Below are experts of layer 5 (counted from 0) of a mixture-of-experts language model. Rows are named up (a neuron's input weights, with its number) and show model dimensions 0-95. Each number is 500 + 50 x the weight over its row's rms, rounded and kept within 0 to 999. Numbers have three digits each.
Before each expert's rows: a language model's description of what the expert responds to. This comes from a sample of Wikipedia text that the model never trained on.

# expert 36
Plural noun endings
up1:531524455458448500457482538628515555601532592450482569537546551473530453594516519468401471484510496514427487427508572507580547502548471538493476556561589453521464501526500541547464443431541464536459421436546440504510554514509576559591454480494434429542497466553577510536489522553431419432
up2:551378476460458552465462530470492515541659523546544479512473548524541531503516455505552561506450490429555536488531477439499393483524479485367623526476435465516479496531559533447561475530582496488501537463427487349457456449427525512479523560518475484567451500495393518505480450471522509481
up3:470476506442506655543494495444583462600339470480509521509427507453528481551542450478522544567567534524525447443471468444485502540503463448522533511515512504445515566536525470598522580462577499514524511503574530539533471516423462479447346532469503506550454512465521565455498479427437572459
up4:513440522476452588434413541563530466427535445587462522388594525473511498482485521547535545455483468460495485456401412522473455444441444600522489480434461537505425469510521453508523588473488552451386468539493529595529493534511477548630527445479471500522549513473511502528378444492469470527
up5:507471522483545471412485523583498566542466463521444507444384496487489464445421449530516422409391469524481516501506584475514444466516528448547526537478486604497554438449481495564441462489486502557454476454434531533485550455527490403407424576573453625466570501547493525518429500518473531413
up6:501473431519438463546552500533535389445550523398489543615505371528473519464518425547523519436491550465447496541481420489473457548477491537541531457563541492484476527529466527531574467429555581553509573496564495540535424366414481505504467499507455503519534495470497458572580617464491449447
up7:497492489554464572513503427484487479550339498478493565489570445451473520441446505627467480506429447495517511419454512557387470524532578494510506529565555483471469498540504518450514449502441538407451450529541481407484435460474448558547452488446463427513478485540514435581541594471454468603
up8:576528456539475557453425560555383537481451592465470489546511454443489481569462539529449554438538501403561461562512523513462409602455520469508469432458501610495536548396517518577457519495527572485478448471486554502492546398543514513538439550529483510533464507576450477544395576481450503514
up9:449541508523497505532544454540583499416516585400450536431415529534554485562510414482534457481570527550442513584450525469482611536530449621513475498461519548494490577460520471457595557392498495580474488542450465535513498490570552518464585495427526516462362472479514469474491547554527492482
up10:449438479473510520516380443520502505472516487495507403554421516384605507540555495471408440400491512410415441409493534517491485504500490505531509470487470468500495540460433483556499465518430590598599455533403448548494530525469445443475463598549490466544489568504513470441520494553443464550
up11:514490448445464443499620452500499580529512480418532518529605443509438490435464487476513503431535580464559508465472438523492548448515419601480523528553592526458438463565419485364448417505518590440573527551508446554482543409469442507526481536551486529497463472422521506539515580495521463504
up12:512530497594506471496572446543511501556547479502512557604542408457489422509457530485523475497478555514501481482512532462591435480530532468501453472542474518496431465569597542511396438487479464401515495507439518516496553495524631556462454505667512493541495471449527512466494431422454383574
up13:445466515569541475529448502466398515438599508483510513395505504514490508604460509461610477508431488399445518457470532461563487442466469481474513473456437444487503498476573479426501569531420506525573372498513538522434514478474564483509445519593486498545589511448427454470438459438395482561
up14:488449426449457497503485491493557560437639458442502542484506545582555452427561483530481517462528447563503507443444558489491520584485460503565573472529488550523444547596464541568548497622507428557506504490568535519562507540502563528533600498451489508584604449513500437575600508541532475519
up15:510563438554594438551486425588414526409567521481512544454514558457497485545421454564563438506479598486461420510473483574493621555514457608595480492446492521489457487510476471567499449525379514587530458570516492496519539479611501533475485482565517544547497473453471500480495444496535469532
up16:503391490416545483513547418523469552538388480457450444519435465514485427533562459487471514408598537532492442493491416431434481544494423407542470502475520549539488520511443460557375411480373444462484519493448471450573528520450464524450401504530486525552499507451487484495460580480479510515

# expert 61
Months and table headers
up1:566582386522437552461460495392553482581499445550503429460465501515547505498466495451520436461540495447527422491532410498404566505416485454563474491489519550526472437495504514484537469527459601485414561463557517489408519580499484485429484485521439539513481535424439403523560499505446389557
up2:588498518415509540429566412517497468472549515527491466532583543399443520580462551591486430413507557534465466519474444509543560521426487405463509481476497464524491496577455508456413520633474555575524426505486526489505446372556451469564497443471490446496520511493432441532547493528566483540
up3:586473466578382510510471460461538540481446458479578404556505526532498513479547501477444483345485531508548452497434545494499504486530388512494493586435447500475515518498517468423525458420434491455461525527579478434579562501525556573508459512491423454522429585459496411435521467474541407491
up4:560408505487516542411535503408451486521389413577433451495487500402453424475487504424477512482433484514443487491478466487513506499504530429486470531523483536515384543460558515521515489460468561418553415456403486341478561528454548509474527520489427488492477563551445564451500438550469528554
up5:483440474486507525521485574407446460491532492519560545515506526421528466475480441499517544501475484485481510527483483477420517499512542461481694558562484549457544498527572517554521463460493501475520604606494458425458657536488490535590471571587524577561550507529494494509482480555447391531
up6:551596482416509497525508529443510571568538509451517478547568453493477428460509516524555493367464554408486485555481524450563446491408486505527466534513504541507536343499470483474485480490488461608461475506400606574512455470488471560487539509470445547509591563577467447494487587564529476464
up7:379460511625485457519520408498455533497460518431583527573500430430536484528424448450476491481472449472500470505526505496557502536529469505561536472516518521453526583479535515513475449519424662529504558494529577412503493502451510544545598547509464475623532484411479611511496557495551469521
up8:653530499515498468519479472524484573532567470454456469469451524538517472387469500518531468398509549526504489579485553481538444479514389458523552494559416407563471416496472465625494488478505467433411526647492508552504472550428554529525463523476492511470567484490510535597546498487529471447
up9:601468512515484542555423541537484439557499503502416540493510463417525463517510592502486516503569509494476399496414477485481481504510537584599481385528596413515473494541594494516527507551410479481557461484455461469529444510516587469497470471670464560527476489506514511527402451445480516435
up10:479680522534666545497464448458478583438482493473508473533485487512524498518532475468566539541540498455519418471497537453560491466400515543501543494537480464447489459528579499526431490478468496507432447460516494437502598495459562487405408551525461535510445526441498539441585474454408449553
up11:452459517454529503545537568507477535600452503516531582393509473583517458519537528581476479428525528463511431495416434499490462523533489579446560490510485505541549499499575553466533485455514540541515445510402546406532506439628449533574421530568553498607436525407535529581492527525506535428
up12:498531416536510565496434535497434466533577517512572378495479472519496503630508474471451504535451545481445507480411489550503487512569516474532583493525593637405543530527511522535415519554495477449523492515491450403507551482569426454517546572482565535537499577485430455589485460501416478454
up13:494457389456486511471487520592569492479555449442496539414584465525489422559523467551560472509567517409501461441471554412498462403536479553473590506538525439546504517434485505438516504467519470585575499481527581591524558485533474507511417468435499507537495521569553495600536510472513366441
up14:446439469552570516469522446443465539479520477516489485554678394462514491441505495516478426465503540566507522458532456469579521514511532479421476473474440464491420477516562471556433496578520584572429494527439473513396534435472514530553546415611388549546508501537490452489478437462517509537
up15:563473469543473561566567467511421503484540429467529492512535549446506461463420575637503477506491496479547516500502517511494493488467519542382512625499452440529475488518501490554479535512552529503516451471516514492503491383408534571417395506541532425577600521608458464603456509441447480501
up16:531608510469557447521427466495576520441524495609514507547515494601616526437392540491524387472530499521507520479462516470434481456432472506515479516539502560489479456435439523542556459527431447482401485524514462478571571523572584502559500518531556555457435527403434524501496553425544547558

# expert 47
Final digits of numbers
up1:550472438500431575512459497587561431437410478464400534557561496578467485510561508517453408524501483366426480480475496539485505546516440443437603604498528484520402443457507476445461537502455515518531506493386499525422451483490506602564527483465520422568546544493483488468479562509475478523
up2:548449499549408471516455477535435539431512541510496481511595450507571516550466525479516522525496516430532560476521498512546568543550506375481555438478417583465434467613498519550502451435445559484467502421579548511510498499385582435531535606527458483456440501514438541574497568429475432524
up3:419447554510492479530528509466565473479502530510427455474477514433496455490477448491488439457495567409481469505481524352557541486515519468492530534515490461495473571567432440659601513419436519477539492468506525520433512517532627523556521478499557461548498583548472530420442546472399503595
up4:499552500524527477497470452485496505463499486460433476523571534492503470503496539509460533505511465484485484417516399488440552525425504553517491584589511497483579424476582390549421528574413432421420519518585506453447588496536501455596490569589417590434576512482473453523445494405498510549
up5:557517503489445460565464544518393515520462537505473501497555422460453486502488497551581431416480528533339451525491548474469404427525430560489482581473501408456405478486549480515528446438444511555596452454397547519522525538524425524534468564423519570559528432444519495507484516489557510491
up6:447615530496480581567512468513516488469555423479499387544407467478570491484451562464569561496500517544508541505504554480523486394556511450511551396561513561494515442514493482475517458527599448426481584588552533546509477468456565586500442497458456507485589482520510369541480513412469515524
up7:636430482544424510491464532462491413442609441559473475609441464481465451453488537550511455513489492451512536477500450547483492478462508535539641541532503475449481479562527529408400487502502491567547533460479562470489541517554521511586570505536582487611546539544502514455458545553410467551
up8:476450515497444434372495480576467531489543529571503526484476442475504469430539448579528497362533560496544384473425443476594501569472528458495585546556396436478407475505448525490522512551535477623491488472416450508443488487551518567485550528478482533491505512545517464565483431491579503472
up9:513582459532457621458427498434458544460459548537503490448515452501468517520523496525578438512486533607520479546525515473409527546442551413598473479514479451463607559468500532508598540482475571550404553470501488514502533450477516509546533612523450480586488542486488444433581528504581501392
up10:558468492445465505523526571523509455460387544471534518586613424527473513462502580523514432523459402590561546484517491493535531489558480431494462426586508516532370442542447501482482420485491569482524519435470536496526449399472562566556500501584426469564555540480486449549506558549536432502
up11:447503375498391525478471398491473500502482610503522519456464554550526464531520384552556545414494502477463446480577475522478470524564515527503583476537585489510510472588574483568553536458394418510514478479526437493443551488534501515557440560510514576474524479498389625545531493479540508508
up12:428577442570592602408490469452477479556477529532537455531554468525556487596466466512427451469565533509480519524423552511537434478489446509530469454467484458420409523437498518453569558433483574519566499510421600522528537491648463449529515492429501508558499568531523482470457512456413494528
up13:456483517574440526393475518519511529523490603420431524575534484424468483527521414555425463414511517388465452507472585453466542446490516434480498445488509503526429519489497547448440436534455524490547434607482481536465550485511636432542429488452550438538534532573554497499469594520480497540
up14:460486463457500467472502455539423561457514476503581410501515537500514495417574505410518559488481613562449441490488448495513487530501498502506682555517521493573509541463556470443552516564489483458369435554498505459556482437464496551493498505454418460559497619399501482474594508503527468496
up15:487518485538501482561429435517444514529564575504396493430454485471540478497522480488458516527553515418477508423489529458453461481385467543446532515479485476466469468573510434551478581440434361377508449551499454460507504487563518463509479538508509567518500500490430495507624455415370468419
up16:469592559543471524411549546476522494503408534504526446412539454468601525500469448409577509458640596517460550438497516503457458626518494543445474539475497539537536522499583526491459495518527526468475493564567515531496643461547472546492584488531426500559540438519548527520446509458531493453

# expert 49
Digits in coordinates and statistics
up24:481520509588515502514450554486571501515547552551488590451541564437558498556523542513531375437468480442532495472533505485476560372481436359504566500478437422413393465538509482566470588464552481499520405569530507453572507446532471485524518531519498509594505442585502500462529489531491510445
up25:564496401541484501531508388555470514494536431510473471485511489502521457466558450463498485461547571513531423523476505454552510456477439429504632553531451557487502458495470536492443633440485519545446496536492558525547448529471605626532406583432523531542489465502465601497461548513524432588
up26:470444499497508502408476541427476576482589531473526552622500456501603507469449437569554504414440509394526492443426422550497523510447534502485485472539493520520429470509468433500497515456463383424447582555450423509511482344492462519473461510538469489555484520519525564480451472428519470442
up27:478526488551515506531488480460555542607491568396438566431596437498510454513450434474498496439514600468538498405496493496441414458483431518575506461535576507547539550502444513524531539528435549587609494541516421539511568491393465496479487530468514421466507520568503535534520554453443384529
up28:463483450519595464419518472456509575526533488525496556534560558484586429586492486568523478415509490436518460455428472514464500449494544465390552529540509493483396469509501465443539499551481447471431551622570380548427485430513424515412490510517561402546508532417502434475481496535522494520
up29:603443491450474498536445452515458518385572549534544423537390496434486462476536458465527533529518582525523419459491515542471522609391537483547518482539478511523478483535494523487527466440473513509442508528572456505509559525499578551513453471427492534664623495500492484499545551401499426470
up30:477503432607509496428465435416594493452517463495529476438583486387517468568519447503557492463556525560518515481500534468396505543447570554498563488557478556514468449531535503446453478464519468439451494577574573440520591405473550517528542462545543525545498565469525389491489562511416512584
up31:518519477560482476441501477476521497474495488542553598582504346472499492491445421436491531489577526396532475463506509537536549515494483484440495498522465564452395393492463524560569491551478496427522419623508494451478484396513474532433490463536524523534569593419459528552456507469483412433
up32:534581451526534487511493495428460551463472499533488431526503382411515473516499442430567583441528561442517515395534504527569576472503581516492514545569549557542463513545480452628455434459495602543509463462460517521452485499483523460530475423537489516471603598478455462632529503510530448509
up33:511483451475423509528490526512488421430450437506427436531564535512444425454456503448481492390488495407450382511492456514543520405532434473540486497459506474451403484621513542603497528529553516551420456488538496530486462419507608526478588506576488507511473495564472455515428502447520418549
up34:534515482540580476467614414452542398443543491557530556489550495508498409467472492616563493455526594402473444442477476495506500472497480503450540501508506524443446472440561506467561491509428515590475449560548438539438583484592389451450523546531529418480580554503523511472508488580466527527
up35:443519531532478489603562465430435536526518475425505520475517501440514554398500421520546458569448523462483508475476516470474553442435427469511441435539482482480425428513527441559489528458406495486521573545493533547516586488490487567462573538564476429683464489592462519440481496526433534435
up36:582592475509429551498479442444594440501458562475388544425490508440529543496441508505501494416554554441461514538520428503477570530444543510591465493522496495491484536535524386419523478542438527478516547428487427484531460542497578562481420495483447528529502497512528547448411458475506340549
up37:537492478520507549485539469558520472467509467502509481560490451457524466584454477520529420477482568515344417426383444429412444580481544518485537533503477467509434444451488465519443514493483478509555501525458523470458588516482549553478527575549430516500529629520404559455476567609537451439
up38:534503489533531494474600450557482482466458499575518556384484485419501484573468518489478537417571454500455481503524513455467527494558546425559557529524575517586493486502501503494521548463454412531436437620430592465481419495495536657563595458419492447551504511459471493447444524503548461494
up39:477577507479521541511539425530402561502447504489477492496474470469530553573540493480563522457439582501533484524534413536501516522551505476505603521584401550486460499606474375523441436464536557446412420599441489599470540433462432437551548559515482478484570511444536573482526476455484478497

# expert 14
Word-final suffixes
up1:433463558525551438504493477475416483450525460521490460436527470448479533464426473444633507516542479453512527465492576504463429482433605521506535438551461543494464521543490484560506453517345475509411499484512557501462500509462509433505413507632542449491433498430547468409416557465483480585
up2:523483517552618505476502521484511544538507508610536529514430528428521387491549483553602511549487572470464507400514535461436511436456438525517608591514538521545538459533520533617519540439408451499469413588542531449494400498494553531549461535427495482539492475561524491526469532451539429491
up3:464515407581471535457465350429518393487566553511551495484452484423515512541450553509498489442511602531472511532514526489534544546535465494558461444509414507456412516472542491479471531510390545575497491472425514518507458389490411545520495572476499417517506526403471538542598459519460437532
up4:522491491515465436428532489645564463497509516507505489456614428525447477431537450573535452463534482478503573508468485483579511552538544506456525485467445442423475416562430491392424508482437452544559429486486485606558464406443498468522445523510519493578529601560470492522488560405503496512
up5:575514499567478539462523532493511578573634544590486468533509475387513527518471457498507459389513576493408475426506484441513576572505468439552580459479548515548505397560539503514536471474506480477528426446515458543490494485531543612464533558583522515497468439591496481560468486477561423568
up6:544433541542514468513525562566417576395533539503380437491502418471485428520503433448521522589558479407390500562345510506499493546536523570550511508500506460509517594586500466548543557459465518478501414485456462465467511524505494495521548485534469473549478540393554529444466552457520477535
up7:454609528475525501546537474453531579478493515539435522563548569505459435462564495510334629385542605497444486547485516528555480466537439456541548486521557483474510533418540464570559508481530488421479551451482478415435509575507549517562572495501510465532505549430509506455528569521530460477
up8:476535483474487473514564478445473476460457493490489504504476483533600523448434543511606483488585534502525462528481497588505614469473502603474498565625410491511528565561509520497525434404576606558522434523438533503530528571570511424565595431579470579522537525504450521511422513468492461499
up9:452565478520502596444453551455561586632555558489530520490440556486514466540471415444448488367561464536475503467462506531471434547487531556492455460473483574462510456542543520461482509583550561632595450508559522555480500488468503485402479502482518517499594493582465529525535456572566505522
up10:418445491508539446551514474477434507567476481541550459519415468457541433699491496475548476481549578487528506506527512514552524543502559513505550577507491409480503575428534558485431562478504488518583470507461433485509468401541483482428452532571465496638528535394532530499418488474514483489
up11:427514472578548617486441529501470473514499460509493429619444459493460492539474526512532575478571489465488516530466567464506559482457550397511496521496427596550508493502514496467516546478561546590508548472514565511534504473521470465563506412409523526604527616472566480493449500649510442581
up12:519539403443477558493518505526516509479451494497495590399448516456585508533468469440495480600576475460446459448487380438519586465427489479575468517507543485447522491428514514523446545531532403552451485516442470465457448510529360454548521496530439469491531593467535580468477542494537385557
up13:453509548562485461534376470404521505542477570426467464519516503393528497524430509450438434448501534424559501474515573482437488572461503474497488515533577573436505452489616470503527567446472512401417592467536530427534512475472499428565511508467487528527558497394442453454589528553471518535
up14:637464517594486448460466434474508406557564583534461558547443511383437517470477559560512555528580460454488556563483492508436587497469467432518529379460526542485437502541510500529411442511456520490508432501485592538519545469503568449488469538530459453483529573526552504475513476430448435550
up15:542546544510567529538526509455498553461427540486592482576467438453516449567511525451606553550546607531377464508504462487500439538455473508550472474499515504544468542541532507483474495481478533434553592423440576437534501529586563589589439597545455517593505586465472473565452500482488472498
up16:544542502450504517565524521419573392429391529606454519576497386511466509402550556507428447468498425496460519506460421511359462462439529486480459494491554554477543524571516466469463478476503494490520570531519431556440550487532542571527464502577546445502474568596482508460467478474559475483

# expert 53
Non-Latin bytes and title breaks
up0:472532487497520499418526401566495501550537510521506426494576447553536370374470500511541458441455544441514458433510488492419575430533514528434576557585498460528456490450498404497448454489553498542466618557530498425482523456567504557510557502490485506458494507472404464561507533555581512420
up1:487483407468449516536546518526534589436543457568503501491528540465416549509510484558522510488519487440493477589491555458532545536542460484413476544495460518449449476449381460516482493506494517601554370540429524550542496459504457541511505610545539509663606562479503544459496557572457482536
up2:519534404456510547509442538562409450489574484533478535394527490463479463507485511528439634394518551463523535446403470523480456486392574488566503461583451454525524478498550532510566534546419494551499443513426549505502462400522453481426553469477529388522541564502505507561514464524573466537
up3:505574535532551500413466390582481540478466545539454448412525538518424508505590457547489462552507611594464453473493449410517579424518461482476478533517414518496432410509457536546490539568453442448456520550453533497443490509501468558399503543492527519585556543410486452553512587461508483504
up4:536464430550568546537486496551562444450430507549387425533593489550587463521416555546537417506435497527451409496494482506455567493578497452550460493604524536517421521477549511516530461519547564409422452553510391481507418477528596549482526461517452457452458556555523504502518482510479510441
up5:381539502480578578459509507516532500574542565509508563535529561561563502504478497462524521439609577522464537536513507488428532429496559475500440451528488493479494426454470502480513448577413429499480504639370484441481548467478543420616502518520485505533462490455430482564463601475506508562
up6:495591429457495505505524476440537570491490391478502528554562414406553529527455486511486471441470500487441477519492520437489446446535488429415518641458480495518428419374463476491498503514504504525530403523470483454623494532531563582518453468574547518478634528482489464520459525554476465467
up7:519453532498508515511408524464506594530495521437527537435418566501515504471518503419512488526505490501419486465492490443457410593474497459500555544527448442467482440652568489530441469533504475573415545600597555589502526428505471406528529556488548500518547456450558550438581471550421492478
up8:585528505561505517471540495414506558523472487573587461501593552420512498516457587514542457500464575563543481565557445496513484466445508489470519563481453535454488530440540537459472547569375487449527539559383490447375578432451500519514549546521525448528537521543448503560598496526603516514
up9:592541511417472488466414548583548540483466478552475462543460518423564536514513529454579564500427490471448509458451502526446523516447513395525452494445500465412579511500451490541498524620444500540557598443539503477455552505536517497589548507511528464451492503448349572553493449577519450559
up10:474437567582521526530441490449564562523424420412509501531475521461584501489502475485594480474583484405465585507500498464407486478445553511472568526576505519420417527484508516490627487511527500436571472463466527510484513466576539426614496581465462479538569472449451500478561471564427480440
up11:573472504515491557560521440422524611432522457547519516476470481508561515570496440476498564420516446462424488470490468525482510522496475519534412626591490502426464545569569395501473438432477414442460534441492572393449468545498539594517505572520428526533505503523506498496500600480447492431
up12:608514462529531522431521464568482461450471527437471416453521472534573396601467540517506487470476517532493451441452506592528525489538461564416586496453505508492533437467548417468491408487469548540580541518461450570594548502495528538439508494571538485511521597414474611491497534521520392466
up13:423565529565528478511500509448430500559535520500483445404563491438499483525562392500601506510479479437514449426490488427498578478493447466545614458589477542568521413444480481437467469421470632562475445495549531565520464510464541565529484537487525496489448503537529581485501619500527521573
up14:591617490518556487482555540403473492546590480539513555442546407512445472512514446456547599536496545425486451465470464482586499527512497536525512475376505566511446458441531454473448537475574462555546425511463535497446455534473473543561434548549495422553540530568504457597449438511453436444
up15:528473513488530499496536439444484545542448478539467473493553516426448468545543507548623434490556465564500466475511438433479466566430593527486495598506468554494488491497582528534521634584447499471440408577492515404507534479482520492494567487439469444509420454608456469591523587564549536513

# expert 63
Capitals in codes, coordinates
up1:498428511541509463425523491489503464494469478457415504561580493453472458418429552475500436426492527480495501589463514449514551459516565517548495459543556483442438484527469492466382411574411447469480505499450493486621399489409592481453535488510464566570519476522391430581490584492538494509
up2:528535475515490475504477525542466524542455512500556480448457501536597498522531470533605564475520480399579541527538530405380486518504520389460571476528510482485503506559458483570523478457575494534543590329474518553477539388457471510484415512532506441441567583549497537529502573526493444470
up3:532520493483559478541501480423423523474414594466448542583607443487505478534428454523552569532531476515486497513465498504372421461467592585483480493491489511456528458468549420425584469424381556443574590535534473468531499541461522507535502501487463541501498548571417439475460586490447477502
up4:424501464533528502406510501462471468371447441467535528459552468503510489569497452524464543430436481429467463500514517413509501516452522596456502554480525635495425411556545487471595485498478525424575454518497505623517525514500559494509568561462374442574525511493464509594490514460486489444
up5:538518522544507460469519557400514473463447513631569393455557478574499514502563481518551439492581580491465545430539522412557416585510565473583494494540459439543396503524504425504527519515486503454518490497531621516513492469466516489528426532554532501513435617428514577474493536558480481446
up6:532496473576565490531624504491556474397502458472364430475593495474497446530482512525472477414599538545435551524480464451593589514552569469542505479559462543545365479476498525522530439487466461486441440569485543489514473492451521558462483442538489576499516528456467480479413605471503519510
up7:506569527455559478548424435494445478526425555505499559433565478474488501499513507543560540484547537443529530437498487408369493549484533475397481482503421484566540495516570397587527481463532547438428490522495473577517373545465453556582490496534463489544476517513458605492511570531386504529
up8:514660448469516445485466515503444548606440543522433548542597508555480499565432548523468548491482514559498514479534491425460516506492523462416528568489516462472479402473548452494565466528551470488482434624425473448559503481507527580530485553464399458505505503530429592608518522457539528451
up9:582550546483512482542445371508521446452436374520411466458540525517501430493482454445492448520500500445469470442488473484474498454494540489498486522500414457534464421515607544610500527457457534512419598501446487592528485478521514560541447520500523353440538528434513473476495525416413476535
up10:502575411557483474520479413503508468465452553502551579559606474600559512408504518535513506486565476449581541510552551387436486441546511563479523419472487479510431480533542411514495443416458455506437569607449513421537491489471489511546379495540507503529479535451501547525551548501428499448
up11:600501484525565505447502534490478439453482518604532425543574434467504464565514519512552494518536580549550504488455436405482458459502475447518525542552455537498552464513437463544429570520417464536578465516513482579549468449486470576527475535594525483596534663426493488472523519599437470521
up12:562522495483532454417464494498408449472462514486466459501545509523509513533486549497545454508439577472499524458435543510462502450499537562433477514540490444530492435391545467445583521612423499384500461511473495451498581364425445427577609540485411437541534535552473555549497544448477519544
up13:625413488473462439457532507450432574423597545520540488511515499509488417484496479512569498489456542497411499516476515544501515420450499465554512509470594545494403496515534527489486434567560491476501471428491534474440500406500605414513575588543516447528525560589452513594471606551490499467
up14:454591470522475522519513466565460493393472568464487532429519423498570449513555479539540495452596561530514492409483494430501464438498479538503471507557467466482621431521452490464461447539465485461560450447475432498533584440591571646573480508543447507516444557485536540614514498475538454502
up15:439476513598540500418577533509483460502553511467512462503513476558520473553484388402622524492516530444503432498501501428461475428514427611546491555527465458488455484524441552492420532448408551491537473519455557534505502565530426429569547543557549506550514592520513463386571516420471474495
up16:520462489491452526406569485550500511476466510496452489559525436497442497455551495464492495470529421462467483411501534513422509591540563478503496514476484468429529537517635488564510606448359529512436529481526559492468565526571536530419414530448407601517584540554459459430514472494583467469

# expert 18
"It" and math or table tokens
up0:540511542452559553505493515421469590431466484552488504627475478484473453461390469606573534537513482471464491479469449493467529559516399462521511510549518392495480508582639516506441511477535498445494517555555578429517546578615521448519517581454432499553491506481466510452546511579528481546
up1:491447490545559446520450504502570556378419533488537470573455486428509370503465448481584547513535539416505464486491494474480496556472512547535558485497467415578499394612598499492458460530505458514422428529568595499504525481576609484568434544526503465487527474535496461484544529542448536528
up2:457586493486422518489474550512502506501457425492550504540442515374504408502503463465537506488481526411489464550434518519555489511447537458547603524471524499547431466453534477486587541564537534587540500415447485416492511510442483509548557518476467481642531542433433592460518433580490384538
up3:523585471452535491527573466480415533497428533423519466532465396542488474627545451495451536561509480483569472479461376432497548461516534517466523578543420510523510473477451508550519606390490474416506519576461488574580475374467429502565488556480526451497496483489545502476539535514536443550
up4:446425503493450477506586516446560571501565458486447441435479429517508410491497440491469544494497520495466360485433511501521451427463506566458474582583515544539535559435500525522428510492541489545533567542604460505497453418497512467521577610505529513627489527560466512513523500627497434488
up5:470550428458594525560488485465530512455582492470534488517549521582574505518439465388572491485517512514397596458546500460544428480488491493474523478478495477465527419583390463529520465588413528480457577532506473542565581484488477522468476521553459454536527513424470513556568469538460419643
up6:460500535494486472552516488532501494475496487500518501549450492424616468526482414422517521469521459337431523501520379500524537499513592493478523537507517543513513502574539464546563404560365577454420468546502461444416565542491467471492562508499410576557522499471429562428489538483522470454
up7:491436468551506535546535397553503489494577564535383502506601388489503493490372534507476479463499611535355474422509475465520490503510457518480537445525493485532422461539436474471487584494452520489478415565469465502444536485534581510566529510593447485548496482435498499522406476446447450500
up8:528540468412561516490461424496483551549575514523431605532507459477445507518455476542538524515521495531461461509495415485512543644535565435523519574516503578445494480592572509583545483490468520545537604523376492445579520514543479527498507571483469343454521511428489548448520527518538515545
up9:597519493529611469471473495568550466515517466548506457515572412506512436583501419535462567438573554497477418496500437512501445530476534517525564528549513398490488429503506483601547410497488550519459608548511531433505594469527472432490463552588497465456502548392541505526559530435421536533
up10:510648487570503507506471493568455462564571524525522531482596466460492510532393427507489392448549560428527507481419509436511502397520529457509574586515553429475434478426439459530499602421547443482540418513475507554556482528546461560464442463452419497487519482500460486545477517513550484553
up11:491517424545504549417539457482513481519499499452511516437504449490550419533420499495465497469467517532451396497485420475478542465401479531589598514573569503463457433485467436541498512423430563521450476527542450566472500470606599549569468557489447434575487605463498573455486577437464442523
up12:560508491566543432496586508495458517552523448524503538567662425546529469527459384527452534434570585511477555429515422486430516492494467416492517516441528468483487421470490503590483504471487517470602584483438472524478454428495506567550538477489491401501477499451442555527488559384502516469
up13:569499516520507478513501547567496441465476505561495515617466443513551489461367469583466428486452532484412490530463481506509461457488552511464534556556466467497483395363455503452487489458492465474558483463413483540527575418534513591557480530525508468635490531439367502537454498464504502430
up14:533538421546533580433506459472521462439515511467493525515599523487640422530485474511484418354552497462471457485466477447458477583436488479507549506531429578477444460575521456549498535521431439546468457580568514499484542492493563508476493530506456498513503530491446484612507563566507388396
up15:454540524545498559470448477581438422493424531552414406479440443494492530581526469512570440476522472522397427543499495386460531473520565511462540532565549563518514475626534490630443426461512582501525505472463471452565491486554451510524532598482531452605470500519480481496491474466471488562